Experts of a small language model.
Size: 8 layers, vocabulary 32768.
Experts: 32 experts in each of 4 layers, 320 GELU neurons an expert, a sigmoid router, a shared expert of 576 neurons.
Below are experts of layer 4 (counted from 0) of a mixture-of-experts language model. Rows are named router (the router's row for the expert), up (a neuron's input weights, with its number) and show model dimensions 384-447. Each number is 128 + 24 x the weight over its row's rms, rounded and kept within 0 to 255.
Before each expert's rows: a language model's description of what the expert responds to. This comes from a sample of Wikipedia text that the model never trained on.

# expert 17
Words inside titles. Capitalized words inside titles of films, shows, albums and books, e.g. Night, Show, Love, World in "The Amazing World of Gumball".
router [146 130 152 116 151 161 118 117 125 158 109 147  73 140 142 158 127 145 140 140 114 132 123 119 136 116 120 133 170 128 159 117  99 128 139 140  96 166 109 158 135  90 152 157 130 126  97 123 102 130 148  80 129 151 154 149  89  90 118 110  86 108 118 178]
up0 [121 150 157 137 137 163 104 142 142 115 105 137 142 120 138 105  98 154 131 114 126 124 109 148 145 142 125 131 118 128 123 115 107 128 108 114 142 117 100 105 143 130 120 163  88 146 125 134 119 110 135 121 102 137 163 134 117 107 135 182 117  95 103 113]
up1 [127 122 109  90 102 101 123 129 141 109 108 122 111  70 126 117 103 119 147 108 131  83 140 114 108 111 100 117 141 174 152 188 133 132 129  99 133 137  82  93 146 133 116 109 136 151 137 114 127 110 132 105 138 130 171 135  87 154 109 120 122 145 141 165]
up2 [ 96 118 153 118 104 131 100 120 132 118 139 123 164 138 141 149 108 118  78 175 146 126 110 141 135 181 118 118 151 112 130 137 102 127 126 138 117 140  88 150 146 115  97 145  77 129 109 122 131 144 164  85 103 154 166 115  98 106 174 111 108 146 138 131]
up3 [136 127 109 173 137 169 130 152  85 125 105 162  75 139  90 104 160 146 139 143 144 163 134 100  90 149 129 117 109 142 135  79 128 125 117 104 140 116 150 162  97 124 152 146  95 158 138 144 130 146 138 106 106 121  98 103 142 136 104 161 102  88 120 139]
up4 [110 138 128  94  87 139 136 105 126 145 141 138 136 125 110  96 139 160 110 156 148 120 116 121 138 116 130 110 124  92 143  97 124  94 144 101  99 132 106 166 137 147 114  94 132 179 156  88 106 109  94 133 121 101 140 106 143 137 156 126 146 144 122 126]
up5 [143 155 163 118  96  79 135  89 151 137 136 116  58 120 116 132 137 162 123 151 211  74 105  93 109 111 140 169 128 127 157 120  93 143 113  99  94 121 135  98 124 123 117 113 135  81  75 134 133 168 140 132 113 120 135 136 145 152 132  97 126 137 124 153]
up6 [108 107 165 119 139 148 145 101 125 103 143 166 103 113 122 116 100  79 104 132 131 103 114 138 120 155 124  94 149 156  97 142 109 182 116 135 169 102 133 117 157 111 116 141 135 137 139 118  88 144 134 120 139 116 110 120 150  91 123 101 165 145 143 149]
up7 [171 139 120 120 165 128 107 149 108  95  74 123 189 107  98 152 112 107 124 135 149 118 167 151 155 140 164 141 129 124 127 136 111 133 126 140 120 200 141 123 124 148  90 126 141 121 162 124 123 121 114 107  94 132 150 179 117 183 133 112 110  79 102 167]
up8 [113 122 116 120 159 172 103 134 128 135  99 131 104 148 111 108 105 172 139 112 126 126 138 127 135 102 160 147 131  80 167 128 121 136 106 140 122 110 144 132 110 153 166 134 143 154 159 125 137  88 132 126 105 154 169 124  95 104 107 162 113 108 151 140]
up9 [137  97 141 112 155 164 149 160 112 106 122 119  94 159  89 164 143 163 111  94 108 118 135 115 126 127 154 129 131 111 154 158 156 153 163 106 141  89 127 166 124 139 139 129 109 106 135 159  87 102 154 115 163 147 131  91 145 139 140 125  85 101 138 107]
up10 [123 161 148  95 167 127 107 104  94  94 140 154 125 119 103 127 134 158 124 166 182 105  98 115 133 101  89 109  87 103 148 173 143 117 104 158 162 128 140 141  93 113 153 127 142 163 139 123 123  94 138 139 128 139 143 134  96 134 150  48  87 153 111 143]
up11 [117 137 128 109 134 107 132 127 148 120 150 144 141 167 149 101 121 153  98 109 102 121 158 151 112 164 147 128 130 132  93 159 118 163 134 122 140 121 106  98 123 122  53 117 123 114 121  97 170 151 146  99 164 123 133 110  56 150 180  86 123 129 132 135]
up12 [ 99 135 129 141 130 110 152  85 142 127 139 125 109  97 131 100 135  97 161  98  69 125 144 138 147  88 165 150  83 125 137 118  99 123 169 119 169 102 139 148 115  91  91 133 102 117 109 135  69 124 126 171  82 152 111  88 165 143 145  97  91  74  95 108]
up13 [ 94 101 108 128 119 109 116 175 120 154  94  93  78  90 162 123 139 148 146 171 102 135 108 122 106 170 177 129 118 205 126 141 122 145 140 122 129 104 118  97 136 119  87 109  92 142 124  94 130  99 130 116 111 141 107 137  85 142 139 123 151 119 124 113]
up14 [ 97 133 137 141 156  96 122 152 176 129 109 151  74 159 177 135 117 130  90 129  89 152 145 127 137 105 120 138 174  65 131 104 137 104 135 101 113 153  62 136 132  77  82 132 138 140 116 129 145 113 148  92 123 177 131 138 134 138 150 118 130 112 122 172]
up15 [124 105 109 134 143 126 127 130 126 133 136  93 163 135 117 161 122 110  95 136 134 163 129 106 147 153 165 134 131 127 155 117 141 103 143 122  95 103  94  84 130 132 167 153 170 142 152 130 161 125 123 144 151 106 176 111 108  76  82  73  93 154 114 163]
up16 [136 151 141 110 145 138  76 119 142 116 110 106 144 134 133 102 133 119 140  91 192 113 153 123  82 130 132 108 121 109  95 100 103  98 143 116 116 156 131 153 150 122 141 119 171 121 138 167 123 197 136 165 127 134 103 151 174  75 111 146 153 133 127 176]
up17 [139 157 117 126 113 130 110 128 128 144 145  91 126 166 143 111 107 150 112 122 138 115 153 113 113 125 115 132 129 159 123 143 117 109 144 119 128 141 137 115 132 117 146 115 143 121 140 141 156 177 139 132 126 108 138 143 113 133 147  73 140 166 123 131]
up18 [123 122  87 157 130 142 122  95 140 134 159 146 149 144 147 160 167 151 102 146 157 113 109 110  99 139 124 108 137 115 157 151 117 130 143  85 121 127 141 168 111  74 150  97 108 101 154 108 107 139 133 205 140 140 138 161 126 143  77 142 150 138  87 126]
up19 [132 152 115 166 102 141 123 122 114 143 107 122 127 120  97 134 118  98 162 172 109 114  75 156 136 141 110 109 101 123 120 135  96 103 139  89 129  90 126 150 108 117 142  92 116 111 112 117 131 150 149 158 132 113 160 135 171 147 130  91 124 163 144 116]
up20 [115 104 122 139 178 149 119 105 105 136  62 150 155  92 151 147  94 123 147 103 130 146 148 136 111 119  90 130 134 107 107 112 144 117 132 121 122 118 137  90 138 149 135 137 119 112 163 160 155 108 124 124  79 141 164  97 109 144 141 118  97  82 117 137]
up21 [161 127 154 143 106 137 156 104 137 150 158  83 136  94 119 125 146 132 108 114 151 136 140 107 167 124 106  97 147 147 122 127 106 147  87  77 120 147 142 167 148 111  80 126 103  89 167 130 109 119 115 124 114 100 115 174 107 145 165 141 123 109 144 122]
up22 [109 148 103 135 114 146 171 115 107 138  94 126 122 146 113 130  91 123 137 126 150 110 132 104 103 101 112 143 135  98 145 136 147 135 119 136 131 121 159 151 164 111 157 101 125 146  97 164 151 104 123 116  86 110 120 129 168 128 103  95 139  93 131 127]
up23 [137 133 126 112  51 132 136 158 115 103 110 179 133 152 153 105  85 138 142 120 121  68 129 171 139 117 117 151 142  99 145  76 121  85 148  81 135 163 109 156 128 144 166 158 112  90 131 163 134 138 132 145  83 171 138 161 105 132 147  89  73  83 143 173]
up24 [151 129 125 138 140 159 151 163 100 143 123 141 105 118 110 135 109 146 143 125 153 137 141 154 162 143 104 120 106 120 142 155 108 129 105 107 119 105 155 106 120 128 116 111 143 123 147 144 152 156 128 104 164 152 169 101  98 122 145 113 171  95 171 146]
up25 [ 95 133 109  94 149 109 134 105 161  92 153 137  94 102 150 141 126 136 146 113  92 168  86 119  97 143 166 128 112 166 127 135 134 122  89 114 104  83 177 128  68 118  87 120 131 152 156 135 142 126 119 127 144 144 152 111 131 146 127 187 130 100  92 118]
up26 [110 127 146 119  95 158 114 139 141  93 127 118 115 101 110  83 108 100 144 174  99 154 157 147 108 148 142 134 134 141 144 117 188 110 110 102 143 145 169 154 163 119 141 131 136 165 159 120 111  93 113 111 170  96 131  99  94 128 169 103 124 158  94 119]
up27 [127 124 152 140 136 125  94 127 122 119 144  99 136 138  95  87 167 177 146 176 125 157 164 121  68  95 124 175 113 131 146 116 146  80 122 157  99 122 105 126 129 109 152 149 129  97 132 104 129 185 114  98 111 142 111 115 110 175 117 127  97 170 132  99]
up28 [145 164 146  84 136 107  95 136 155 119 113 136 164  93  94 152 119 122 130 149 113 120 140 117 133 130 143  98 164 103 110 104 127 149  92 178 117 116 109 139 168 160 146 117 110 151 110  92 159 156 113 147 148 109 194 142 123 117 104 144 145 121 124 106]
up29 [115 110 137 127  99 142 115 133 149 120  86 147  98 123 118 140  95 172 122 145 159 157 120  84 112 117 157 103 103 101 131 128 101 155 136 170 126 155 150 148 152 118  81 122 142 114 145 131 112 123 124 151 144 125 141 144 174 109 115 116 137 130 137 140]
up30 [101 108  92  87 149  95 107  99 123 120 112 125 111 143 112 108 102 121 111 210 120 137 123 114 123 116  95 113 109 120 141 127  89 168 143 153 150 132 122 140  62  79 123  99 152 103 167 122 104 110 130 130 112 122 149 148 124 171 139 135 153 121 141 174]
up31 [133 176 133 130 153  99 117 153  95 117 113 144 111 123 156 110 112 147 170 122 154  99 121 169 134 133 113 121  93 119 141 131 117 144 147 123 126 120 145 166 157 135 147 151 118 169 165 112 185  82 111  85  91 111 125  97 146  96 127 105 136 149 111 139]
up32 [ 98 163 136 142 142 102 176 108 127 120 123 106 114 114 128 139 115 134 159 151  92 100 123 133 141 122 108 136 163 125 132 135 138 146 141  93 146 138 110 112 140 134 133 148 126 105 124  98 122 145 110 130 126 111 155 111 106 116 135 117 124 135 146 128]
up33 [ 81 116  82 167  86 142 136 110 158 104 116 124 140  93 139 116 164 128 136 126 119 130 123 123 105 114 133 148 139 112 130 139 151 120 127 111 122  99 113 112 142 101 118 112 115 120 123 149 135 134 148 147 112 139 105 113  86 112 115 126 123 161 152 113]
up34 [162 133 122 126 141 141 108 121  90  93 100 105 110 129  84 113 140 135 171 135 121  67 108 105 138  96 131 109 158 121 154 182 132 124 110  96 129 125 142 101  79 146 155 103 160 176 108 118 117 120 107 134 125 124 179 128 133 141 120 113 128 140 121 118]
up35 [146 101 149  87 188 126  78 137 129 153 146 115  80 162 136 136 104 105 130 141 181 136 126 114 129 155 116  84 125 143  89 146  95 105 146 109 110  96 136 130 141 101 136 162 141 131 146 139 130 129 126 104 144 121  92 152 129 163 138 120 147 141  67 123]
up36 [123 176 135  94 112 124 130 101 109  86 136 142 102 130 158 166 105 187 141 121 115 188 177 163 101  79 137 103 139 145 145  98 119 142 141  57 126 108 112 158  98 134 147 105 128 143 119  87 131 103 106 132 184 136  94 159 107 155 154 116  70 171 119 141]
up37 [141  97 120 151 105 138 162  93  91 143 125 153 141 126 111 123  99 108 139 126 147 110 122 121 121 104 110 101 131 126  96 150 127 154 157 110 144 135 154  99 134 103  92  94 128 200 143 149  98 111 142 139 195 141 137  88 109 120 165 166  96  93 110 127]
up38 [105  96 106 112 155 156 125 118 126 100 107  87 139 140 140 173 148 152 148 124 115 150 140 122 109 129 163 167 122 149 121 144 127 129 170 117 166  83 137 151 165 126 127 113 137 146 114 115 125 136 172 156 119 126 162 180 111 128 104  89 120  88 113 135]
up39 [125 123 149  97 127 125 115 139 136 127 134 126 139 144 151 138 127 186 142 113 117 143  98 158 144 112 117 130 145 112 131 108  97  89 171 115 108 116 149  74  90  80 171 153  99  69 167 134 102 104 139 154 123 139 119 128 151 137 172 117 100 139  83 131]
up40 [198 156  94  97 176 173  91 147 156 149 106 154 161 143 127 176  84 107  98 150 125 106 142 107 115 104 107 104 128 121 107 110 140 149 150 105 110 128 125 100 132 125 145 119 145 160 124  92  88 121 160 154 122 128 151 112 134 110 130 120 128  91 144 137]
up41 [ 99  99 121 141 108 146 127  94 126  87  96 107 124 161 159 116 144  59 117 111 109 124 103 149  92 144 135  87 186 126  86 134 138 160 120 104 132 141 131 133 115 113 117  88 134 126 105 146 141 128 132 101 160 120 162 156 116  73 115 164 131 100 137 148]
up42 [123 126 123  87 141 118 127 105 113 164 111 155 132 145 124 150  59 108 128 102 132 138 131 145 142 127 134  85 106 141 135 106 130 139 120 124 163 158 188 152 130 148  97 117 138 159 118 164 177  96 153 110 117 127 126 153 127 149 117 161 128  80 154 132]
up43 [159  91 128 143 153 116 139 102 141 115 119 152 132  88 109  64  71 174 111 150 153 145 151  81 109 138 142 142 115 149 141 137  71 112 123 154 145 142 143 101 106 132 108 100 125 124 154 106 140 115 136 116  98 135 189 143 131 110  79 116 127  92 123 147]
up44 [118 134 116 140 109 112 105 153 138 132 114 174 142 112 120 123 159 143 114 137 150  97 143 143  95 153 149 123 100 158 168 135 123 106 119 134 134  85 164 112 178 139 136 129 138 146 144 121 121 117  85 126 124 154 174 144 154 137 129  70 119 118  79  70]
up45 [141 129 149 144 125 136 131 143 149 146 163 102 126 124 138 155 110 130 105 155 126 129 163 108 140 140  83 151 134 118 139 101 171 117 120 125 137 118 115 151 137 119 130 138 126 106 115 134 148 156 134  97 118 202  97 154  87 138 134  90 137 132 102 150]
up46 [104  64  83  98  94 144 126 115  97 110 114 107 140 123 128  85 132 117 127 106 106 117 172 132 157 103 163 142  98 156 110 111 145 122 155 169 120 105  89  70 115 140 171 155 148  99 116 107 133 112 145 132 148 135 160 139 107 102 143 125 169 132 123 156]
up47 [117 152 125  77 138 118 156 129 179 109 155 138 144 107  89 107 104 144  90  85 128 145 101 155 145 150 115 135 119 121 146 110  90 137  94 157 117 156  98 118 130 138 130 149 118 137 120 134 122 112 140 133 129 152 160 161 143 109 110 125  98 107 101 103]
up48 [154 127 104 150 149 159 138  62 129  86 145 113 156 138 108 123  82  99  89 146 122 139 105 135 107 141 173 106 153 126 154 147  80  99 152 106 138 117 137 141 145 136 163  93 148 142 109 169 113 117 163 135 112 113 128 124 100 113  97 134  83 135  75 170]
up49 [117  86 163 137 159 147 128 117 132  97 114 144 125 113 109 116 151 150 132 138 163 142 151 130 124 135 131 109 109 133 151 149 127 176 126  87 146 109 139 116 139 100 138 117 156 174 113 127 106 106 103 148  75 113 144 118 141 125 133 133 144 139 131 121]
up50 [157 148 125 149 141 158  93 141  88 152 108 131 132  92  90 117 130 125 111 104 136 145 162 109 121 140 148 131 112 127 134 100  66  95 116 100 132  59 119 132 139 140 125  99 132 145 171 101 129 114  95 131 125 144 141 129 104 180 103 114 135 142 106 132]